Below are experts of layer 4 (counted from 0) of a mixture-of-experts language model. Rows are named gate (a neuron's input weights, with its number), up (a neuron's input weights, with its number) and show model dimensions 0-159. Each number is 200 + 40 x the weight over its row's rms, rounded and kept within 0 to 999.
Before each expert's rows: a language model's description of what the expert responds to; "mostly gets" lists some tokens that are sent to it at least half of the time. This comes from a sample of Wikipedia text that the model never trained on.

# expert 39
Description: Prepositions after verbs. Prepositions following a verb or noun, above all of, plus to, with, on, by, into, as in made up of, intersection of.
mostly gets: " into", " of", " with", " between", " during", " after"
gate2,209,192,139,198,234,204,238,217,241,176,193,235,177,200,243,183,160,280,200,196,174,151,190,208,247,150,179,206,187,307,131,155,277,212,193,234,199,317,202,201,214,180,182,124,185,243,161,260,205,182,218,187,228,162,184,167,163,133,190,193,233,267,247,178,137,170,217,207,262,184,189,304,124,232,185,117,209,257,170,163,298,198,187,166,204,223,175,168,192,238,131,171,158,214,232,233,186,242,214,223,226,202,152,191,122,256,225,213,200,218,176,181,187,211,174,248,108,237,117,229,166,211,223,201,130,193,166,165,165,194,216,126,118,285,234,222,166,207,280,216,211,197,206,193,203,205,157,237,203,179,215,167,180,194,172,157,164,189,257,203
up2,247,212,164,172,239,199,293,157,142,130,220,162,183,274,147,173,164,180,163,197,217,179,216,221,174,177,216,184,191,204,127,193,187,244,262,231,243,300,235,217,213,154,237,147,170,229,148,247,208,153,162,202,144,178,172,163,207,225,232,139,188,227,162,154,197,183,192,209,226,199,224,262,167,237,228,151,196,219,230,157,211,258,227,130,279,207,191,175,242,157,137,196,206,220,235,192,152,181,217,197,221,165,163,247,174,282,244,189,256,197,199,223,223,195,205,210,187,210,177,292,210,194,289,233,224,214,175,189,122,220,232,205,153,170,279,220,178,242,291,123,229,179,179,173,206,205,331,199,209,166,206,167,155,173,133,187,175,212,288,155

# expert 18
Description: Word-final suffix pieces. Pieces that finish a word, especially past-tense ed and endings like ated, ad in already, ual in annually, ished in polished.
mostly gets: "uring", "duc", "ember", "bum", "ater", "ivers"
gate0,242,164,220,266,169,172,193,221,195,199,175,219,169,157,166,201,186,295,213,138,197,196,173,147,264,185,124,220,218,157,182,147,244,210,149,151,198,139,164,240,171,211,235,231,210,213,244,201,217,192,244,228,292,120,212,243,198,177,206,244,143,215,201,186,104,182,152,151,164,199,196,146,229,242,175,242,232,158,243,208,295,198,174,210,197,151,198,174,184,135,253,226,220,177,210,140,163,242,213,138,129,200,156,246,242,232,163,233,119,237,175,234,227,184,128,195,242,199,184,211,132,251,227,174,234,122,198,281,205,123,246,153,162,227,129,254,195,195,157,206,179,192,212,167,231,195,165,168,218,199,234,222,180,228,231,232,173,228,238,90
up0,203,183,185,189,134,196,163,225,208,212,154,222,220,152,178,220,173,104,181,243,210,278,165,203,231,193,172,173,206,218,192,155,205,178,229,224,148,147,231,153,182,164,195,224,172,232,208,206,217,148,229,194,216,226,257,70,195,293,171,208,256,115,133,186,182,224,237,209,242,232,255,173,152,88,206,214,233,227,186,219,256,193,162,255,254,215,224,178,298,190,240,205,205,109,255,217,120,208,139,261,235,227,180,114,165,234,231,179,258,226,211,141,222,251,266,223,165,197,153,217,216,198,259,176,232,202,139,201,157,154,219,163,149,201,179,234,189,162,191,197,205,215,214,254,184,207,187,277,197,136,176,267,242,161,167,231,192,216,205,175

# expert 23
Description: Digits and table words. Digits inside numbers and years, and word endings like Engine, Radio, Time, often in table cells between pipes.
mostly gets: "io", "ine", "ime", "60", "te", "ium"
gate0,203,165,182,191,257,183,263,201,223,210,219,159,233,266,124,215,164,177,240,166,159,200,229,321,187,153,210,182,179,190,236,158,214,236,250,170,243,182,274,178,181,184,177,255,197,228,219,238,140,198,163,229,176,223,230,184,272,239,267,119,144,231,202,173,222,273,133,196,226,147,219,184,226,222,169,280,192,257,153,244,208,174,196,269,131,164,260,235,163,217,287,228,181,155,179,156,190,201,139,167,253,153,121,207,248,201,187,196,158,187,215,161,195,169,250,163,227,182,170,205,223,181,194,150,212,277,182,213,256,166,234,191,195,227,274,224,200,239,250,227,224,220,186,148,164,203,209,221,221,195,174,208,170,153,221,281,72,236,169,171
up0,197,129,224,238,136,199,101,245,244,255,216,190,182,202,182,225,219,287,199,217,228,152,169,194,195,274,215,195,218,199,196,157,192,135,137,192,160,175,228,224,264,141,177,135,254,210,138,172,203,143,158,196,223,205,165,249,161,179,187,260,286,309,219,153,182,136,234,147,170,178,209,152,185,195,241,179,204,108,272,236,210,258,220,126,232,235,166,145,199,139,149,196,187,220,162,173,234,108,262,220,220,219,247,202,200,166,204,177,168,193,146,140,139,230,109,179,255,201,181,152,213,183,213,256,147,253,196,212,220,214,146,188,180,202,179,205,160,158,142,169,183,231,276,162,203,208,239,202,200,177,200,248,191,230,181,219,221,205,165,196

# expert 40
Description: Digits in numbers. Single digits and two-digit chunks inside numbers, especially after decimal points in measurements and in stat tables: 35.9, 137.8, 12.5.
mostly gets: "0", "30", "00", "50", "29", "27"
gate3,270,172,190,206,192,230,172,178,223,183,193,154,257,195,195,216,258,168,181,218,198,272,200,134,240,246,232,115,180,173,327,241,198,260,215,242,254,179,145,173,259,200,191,171,200,230,147,152,163,149,257,241,167,156,231,188,260,214,212,201,162,214,229,135,224,213,171,160,261,199,265,192,178,279,196,279,211,162,169,295,187,201,230,293,276,280,223,180,198,253,188,203,185,150,227,162,217,133,253,218,235,194,196,199,192,186,175,210,235,223,177,234,192,222,210,162,265,161,181,189,210,219,260,235,230,250,171,244,215,227,222,220,179,247,203,168,183,138,165,251,201,188,226,185,203,256,145,143,318,218,162,194,234,171,263,203,222,206,206,144
up3,167,265,228,179,109,133,130,250,174,221,240,192,169,252,143,250,101,222,188,177,223,175,163,277,236,181,286,215,162,227,153,198,187,231,181,183,195,168,220,208,206,210,204,248,196,170,131,254,231,134,175,187,156,179,210,132,175,107,211,217,244,172,175,171,215,209,180,224,266,180,160,197,308,198,208,176,166,219,222,189,229,203,249,146,173,234,153,201,169,233,252,156,211,201,186,202,278,191,214,120,189,193,177,124,191,188,255,239,244,212,238,180,209,179,170,247,218,175,224,149,242,202,154,155,271,209,157,215,262,123,210,178,186,185,223,304,160,250,225,170,163,248,202,162,180,134,238,238,124,179,226,211,178,258,191,180,192,163,230,184

# expert 4
Description: Inner syllable "in". Word-internal pieces, mostly "in" after a stem start, as in subord-in-ate, adm-in-istrative, culm-in-ation, plus standalone "as", "un".
mostly gets: "in", " un", " bec", "oin", "fer", "^"
gate0,182,185,163,220,212,257,143,232,215,234,226,212,230,257,208,242,243,211,208,227,223,239,242,216,184,99,182,185,181,208,217,228,264,202,130,169,158,227,200,228,230,195,240,242,135,189,170,175,141,210,224,261,189,183,304,216,118,200,322,190,221,233,208,231,174,175,224,187,190,167,159,215,199,217,163,219,225,257,170,186,309,171,201,204,222,219,221,303,184,149,250,194,248,185,195,295,179,126,159,215,157,142,239,203,206,241,249,207,209,263,173,268,215,155,180,186,182,168,160,261,248,247,310,224,220,159,178,171,213,177,247,172,207,231,183,221,216,151,158,210,237,178,206,236,222,260,219,189,253,250,219,196,267,241,177,180,284,185,245,208
up0,203,166,189,196,199,138,186,206,175,229,224,152,271,241,231,216,201,210,165,212,193,299,205,197,149,98,260,197,216,238,131,248,246,196,200,164,165,266,193,180,278,228,230,135,254,247,141,203,188,182,222,271,171,207,233,204,204,169,312,164,231,258,198,144,147,105,130,181,240,109,186,190,137,205,128,177,198,211,146,154,241,206,181,209,183,175,270,229,234,116,220,152,245,203,149,204,177,116,179,224,179,155,208,237,223,209,262,176,198,266,196,194,236,173,182,263,215,187,178,205,205,218,230,187,250,199,156,240,218,189,195,184,200,224,215,266,229,215,199,205,222,247,164,159,220,262,183,252,227,224,232,175,206,194,281,168,260,222,245,162

# expert 36
Description: Clause-ending punctuation. Periods, commas, quotes and closing parentheses ending a clause or a bio heading line, such as (born 1999) and 2004. He.
mostly gets: " =\n\n", "'", ").", "===\n", "\"", " ==\n"
gate0,141,285,215,221,223,210,194,231,196,218,133,182,262,244,168,172,191,182,252,165,232,199,181,162,185,159,247,232,132,216,222,184,207,218,219,221,235,195,215,188,148,228,176,233,206,169,215,143,249,189,179,119,180,243,130,255,197,195,253,183,187,251,207,232,170,229,223,208,187,246,260,176,262,231,204,234,223,110,148,267,216,163,177,205,287,231,141,291,142,216,155,178,257,269,181,238,209,136,195,168,209,163,185,172,228,257,231,178,221,204,187,206,123,232,220,179,219,203,324,278,256,185,189,173,206,260,188,104,230,150,218,197,186,234,241,211,205,247,186,164,215,143,248,218,215,144,227,181,231,224,199,255,185,198,274,182,176,165,301,188
up0,222,216,221,190,177,179,233,190,179,241,170,174,251,197,147,125,255,197,218,131,148,217,226,157,224,235,243,309,134,186,147,168,182,153,209,211,213,236,231,254,239,219,218,196,210,158,217,202,264,256,131,193,175,155,161,172,151,231,227,219,209,198,172,222,209,200,238,218,259,177,172,213,254,97,168,312,187,164,202,179,182,167,194,155,202,224,216,215,148,250,222,184,230,162,187,182,162,172,169,157,252,127,90,203,274,222,244,199,172,173,156,240,262,227,192,245,237,119,265,211,228,182,205,187,210,240,217,195,200,183,223,254,175,202,262,203,256,272,193,140,200,184,261,224,263,154,267,261,221,224,174,204,257,200,255,152,208,203,276,187

# expert 46
Description: Month names, ch pieces. Month names in dates (January, April, September), plus the inner piece "ch" in words like research, architect, ischio.
mostly gets: " September", " Feb", " January", " April", " October", " December"
gate0,196,213,264,154,150,156,163,223,272,309,171,222,210,195,215,227,211,238,148,204,242,132,186,212,138,200,204,148,153,130,177,206,172,190,239,207,235,191,222,214,202,201,221,259,184,260,218,190,178,327,186,190,278,147,224,215,219,209,283,189,220,147,207,293,97,134,212,249,195,160,171,279,199,179,190,177,202,250,216,224,239,185,228,207,195,224,133,203,238,197,168,167,231,225,178,224,224,188,189,261,189,120,226,252,180,220,243,238,230,232,234,180,242,120,164,182,137,272,212,234,218,235,192,153,221,201,222,268,189,222,203,186,237,174,158,235,154,169,235,235,184,212,154,223,165,258,198,205,218,201,265,191,221,138,250,195,247,187,176,299
up0,173,130,190,160,177,253,141,203,242,268,275,142,169,173,148,246,171,206,166,197,205,171,194,238,248,194,240,136,241,214,183,185,200,181,195,183,162,215,203,154,244,213,237,164,200,166,231,245,247,171,256,165,244,176,222,194,179,199,239,170,237,184,226,197,147,134,204,230,199,188,194,181,232,153,220,224,229,202,249,108,227,172,210,169,196,146,196,175,212,182,250,176,151,202,234,177,128,250,168,214,271,183,146,161,173,204,180,216,226,241,277,136,233,167,78,216,211,218,257,170,161,259,210,151,188,177,179,226,268,171,208,193,207,177,195,290,193,147,250,216,204,207,151,223,296,169,112,269,191,261,201,231,160,118,250,104,210,254,192,168

# expert 59
Description: Clause-ending punctuation. Commas, periods, closing parentheses and section-heading endings that close a clause, plus dollar signs in math and prices.
mostly gets: " when", "===\n", "==\n", " ==\n", "$", ".\n\n"
gate0,157,230,227,233,116,310,193,246,250,211,214,216,222,163,247,178,252,161,179,220,206,240,202,201,232,213,203,187,168,143,178,156,175,205,205,169,133,182,301,226,201,107,170,245,243,189,181,217,254,187,202,247,184,266,274,162,243,191,266,174,164,137,186,117,174,150,166,218,194,251,170,336,205,163,220,241,249,190,180,207,201,175,186,229,200,121,194,170,213,196,186,114,209,228,163,164,112,215,238,191,150,243,254,223,228,190,138,236,211,163,239,216,179,152,191,181,224,222,144,245,276,208,183,192,225,208,210,174,180,185,175,215,228,246,191,216,135,216,183,205,165,192,202,233,229,265,252,176,260,177,232,157,213,189,244,209,194,312,192,162
up0,226,230,258,213,191,193,170,189,225,243,189,235,261,143,110,180,162,122,167,215,140,226,194,200,199,202,150,209,183,142,187,205,182,181,186,177,202,177,230,226,132,93,178,170,254,221,150,197,201,208,135,272,247,255,185,187,179,223,224,109,188,143,206,135,239,203,197,198,246,228,156,247,236,159,198,310,156,221,221,159,218,228,235,188,230,183,227,209,242,155,217,216,248,247,257,190,197,255,186,151,234,230,239,199,209,235,153,135,223,224,189,252,215,212,139,240,197,177,146,253,243,170,167,189,282,106,184,247,174,167,200,175,315,171,244,187,177,237,244,247,139,177,224,173,183,226,233,131,193,170,202,186,207,168,221,143,180,228,252,127

# expert 61
Description: "in" and table separators. The preposition in/In, also "in" as a word start (in-stallment, In-teractive) or the inch abbreviation, plus table pipes and divider rows.
mostly gets: " in", " In", "In", "@", " On", "|---|---|---|---"
gate0,275,263,131,223,210,183,226,237,213,194,282,235,160,160,231,194,164,143,159,274,188,279,173,186,193,172,231,218,197,154,204,197,203,206,214,166,152,159,188,154,190,133,192,164,277,205,198,200,171,189,236,231,182,249,212,147,218,225,227,246,171,125,184,229,176,178,151,162,201,207,168,199,139,207,134,139,157,178,151,168,234,293,207,217,231,169,201,152,227,182,209,153,211,233,206,197,244,242,202,120,206,197,211,249,147,177,199,246,187,192,129,225,198,249,231,162,191,217,224,231,194,138,199,232,211,150,213,136,202,162,156,296,137,237,228,177,236,91,185,167,213,185,239,187,186,85,175,220,171,222,145,172,133,180,290,206,216,261,249,140
up0,272,188,216,189,178,204,189,214,201,189,194,134,152,160,208,222,265,206,218,240,215,228,217,195,201,210,226,204,220,148,228,261,195,229,189,177,246,208,189,146,201,121,227,137,262,266,164,204,137,144,263,134,228,210,224,77,136,160,209,263,228,171,171,180,225,178,193,139,170,242,206,192,194,111,173,184,232,212,249,196,237,263,217,230,256,211,251,179,207,173,252,171,211,232,132,175,168,219,187,110,186,267,209,183,199,235,166,169,182,156,210,170,182,255,290,210,235,269,193,244,172,224,187,188,170,197,196,111,276,191,188,305,136,182,185,202,248,142,197,200,124,226,233,246,202,173,182,177,182,141,184,167,135,226,189,164,170,250,265,207

# expert 10
Description: Word-initial sports fragments. First letter or short piece of a word split by the tokenizer, mostly in sports career text: h-it, b-aseball, ch-ampions, de-feating.
mostly gets: "ampions", " h", " b", " col", " reg"
gate0,173,149,294,177,142,175,131,234,220,165,246,235,240,217,214,178,305,206,174,190,218,219,206,188,305,173,153,249,254,188,197,204,164,181,123,184,180,240,200,249,166,233,244,226,229,175,183,208,213,165,231,237,210,158,229,160,193,208,212,193,174,227,202,213,178,161,270,164,227,166,267,250,206,180,142,148,214,244,249,225,100,196,262,249,167,191,254,147,107,206,167,177,199,147,225,186,110,192,243,191,194,212,198,186,181,222,192,202,208,242,274,201,277,214,209,168,263,254,210,159,177,240,173,174,216,210,195,236,263,139,240,251,205,185,125,213,142,223,189,197,162,250,168,246,221,174,162,232,202,168,228,114,190,135,167,170,245,239,271,250
up0,130,202,266,211,251,224,125,203,153,244,191,180,262,195,158,125,189,214,166,129,233,227,205,215,224,228,201,195,281,191,181,268,130,184,146,199,189,195,177,196,201,250,217,201,154,201,199,276,260,280,139,188,217,199,140,212,205,239,196,236,250,188,115,222,147,170,217,259,247,204,238,183,115,169,249,225,235,146,213,182,138,220,201,233,191,169,232,262,257,220,185,192,170,218,179,168,170,158,190,212,172,141,168,214,267,188,283,219,192,238,226,254,209,217,258,141,263,175,176,178,182,239,211,191,139,226,163,233,211,199,191,250,233,160,174,110,139,193,229,145,212,231,187,202,138,166,183,211,190,241,236,231,173,141,152,171,285,145,181,282

# expert 51
Description: Numbers in tables. Digit tokens for years, scores, times and statistics, mostly inside tables and lists, such as 19 of 1992, 29, 1:53.22.
mostly gets: "20", "27", "1", "29", "28", "30"
gate0,143,190,203,139,214,215,185,204,176,182,291,178,158,161,247,168,197,235,157,231,218,244,201,197,232,169,174,230,155,213,194,294,135,141,171,120,233,155,220,193,220,194,226,184,123,181,196,195,112,204,229,170,250,200,175,172,294,261,217,175,231,193,174,206,237,201,204,180,238,211,209,124,143,315,170,206,220,157,174,190,171,158,211,198,253,186,146,229,229,176,190,221,222,213,216,138,208,109,205,238,192,244,200,235,243,154,209,207,285,195,225,255,206,266,184,140,166,182,257,160,194,192,182,189,150,251,233,248,219,216,200,154,180,122,137,176,183,186,194,268,231,271,179,193,126,226,218,179,221,211,211,254,173,139,234,202,127,171,243,102
up0,122,129,215,185,210,133,170,224,205,187,205,178,184,196,199,181,187,206,182,258,128,204,257,168,243,218,214,125,179,200,238,147,222,123,129,194,175,140,173,245,222,197,194,165,249,235,161,201,236,217,140,227,223,238,261,194,181,284,234,153,209,165,169,180,187,245,189,181,210,138,245,186,214,152,160,222,156,222,227,246,247,195,208,188,179,174,188,204,145,189,203,126,130,222,159,179,225,239,266,235,222,169,197,184,268,284,187,228,173,190,155,117,181,154,180,181,228,154,190,123,240,130,243,178,208,199,146,217,231,159,202,168,174,260,224,215,150,211,205,212,221,210,216,210,189,226,186,240,197,229,343,137,194,299,188,139,159,120,246,157

# expert 8
Description: Capitalized word starts. Space-prefixed capital letters or short capitalized pieces starting proper nouns after the, of, by, e.g. E-dinburgh, St-ate, Fran, Aust.
mostly gets: " Ind", " Fran", " Jun", " Br", " Gr", " Aust"
gate0,241,154,150,213,240,216,165,195,191,238,221,171,166,229,156,211,183,150,171,272,119,254,214,189,191,178,202,227,200,243,233,337,146,219,216,224,225,191,138,234,166,246,304,279,244,206,249,137,251,240,218,169,232,213,267,198,149,219,219,247,235,193,227,170,195,152,204,245,285,177,249,205,161,165,214,233,208,169,116,148,231,231,226,231,209,210,154,223,256,212,272,235,212,219,193,208,169,156,159,171,262,210,132,108,232,182,165,188,182,230,203,137,148,294,224,231,153,164,277,270,193,179,154,201,250,227,226,278,214,224,207,224,217,184,183,226,165,244,215,198,211,165,197,196,263,225,184,250,199,204,212,233,199,121,198,211,199,202,232,199
up0,161,186,207,165,170,206,205,149,255,201,264,202,155,168,148,227,146,207,231,282,229,225,162,204,156,203,164,244,191,230,154,265,179,239,249,217,235,163,173,217,231,246,274,199,285,175,157,215,162,203,242,206,258,221,161,272,111,136,172,181,179,242,194,162,208,240,134,165,129,279,179,211,168,176,196,235,179,235,183,154,246,205,265,223,275,186,131,170,220,216,226,161,212,216,231,204,225,173,211,155,292,281,202,252,271,232,137,192,177,179,143,200,218,140,217,228,148,254,197,206,194,194,175,197,212,213,224,126,230,233,244,242,194,274,186,237,180,187,195,179,196,303,190,220,230,240,249,144,173,140,221,149,187,237,205,119,180,159,208,219

# expert 14
Description: Word pieces after M/m. Second pieces of words after an initial fragment, especially after M, m or comp, e.g. m-ess-age, m-g, mar-g-in, comp-le-ted.
mostly gets: "usic", "ount", "ember", "aj", "iss"
gate0,221,190,198,159,197,174,161,242,202,233,187,269,203,194,140,242,218,176,242,140,168,133,209,264,224,189,209,115,233,186,196,233,70,194,112,159,163,205,188,245,174,219,193,190,180,135,168,202,192,216,213,199,165,214,136,216,148,215,262,157,299,136,190,169,215,125,237,169,238,216,192,247,233,237,249,216,284,270,227,239,228,221,193,190,168,182,194,173,254,192,204,201,168,201,222,242,165,253,170,152,297,228,201,237,319,175,182,273,261,239,265,165,215,174,275,124,198,143,232,224,216,248,196,247,222,216,174,220,198,198,208,206,231,184,127,207,155,180,205,213,207,156,235,201,223,216,225,200,252,195,226,176,248,264,223,205,255,222,245,199
up0,228,254,195,198,219,231,197,160,247,209,217,200,251,201,220,275,245,266,227,220,208,207,210,240,242,130,255,132,153,183,199,211,125,150,108,186,232,224,204,218,221,249,223,197,194,201,253,176,120,189,285,143,173,144,185,182,194,268,244,185,244,210,128,158,201,182,271,192,185,144,163,267,224,217,225,172,185,243,164,228,238,139,184,187,230,158,149,158,159,140,176,207,197,253,210,232,180,187,167,173,243,235,138,205,242,198,323,191,156,286,272,265,157,198,245,229,182,172,197,225,179,126,191,200,229,255,186,250,209,193,253,258,167,204,184,228,216,250,216,148,168,225,130,148,204,204,143,126,139,210,220,223,263,200,213,199,204,174,209,197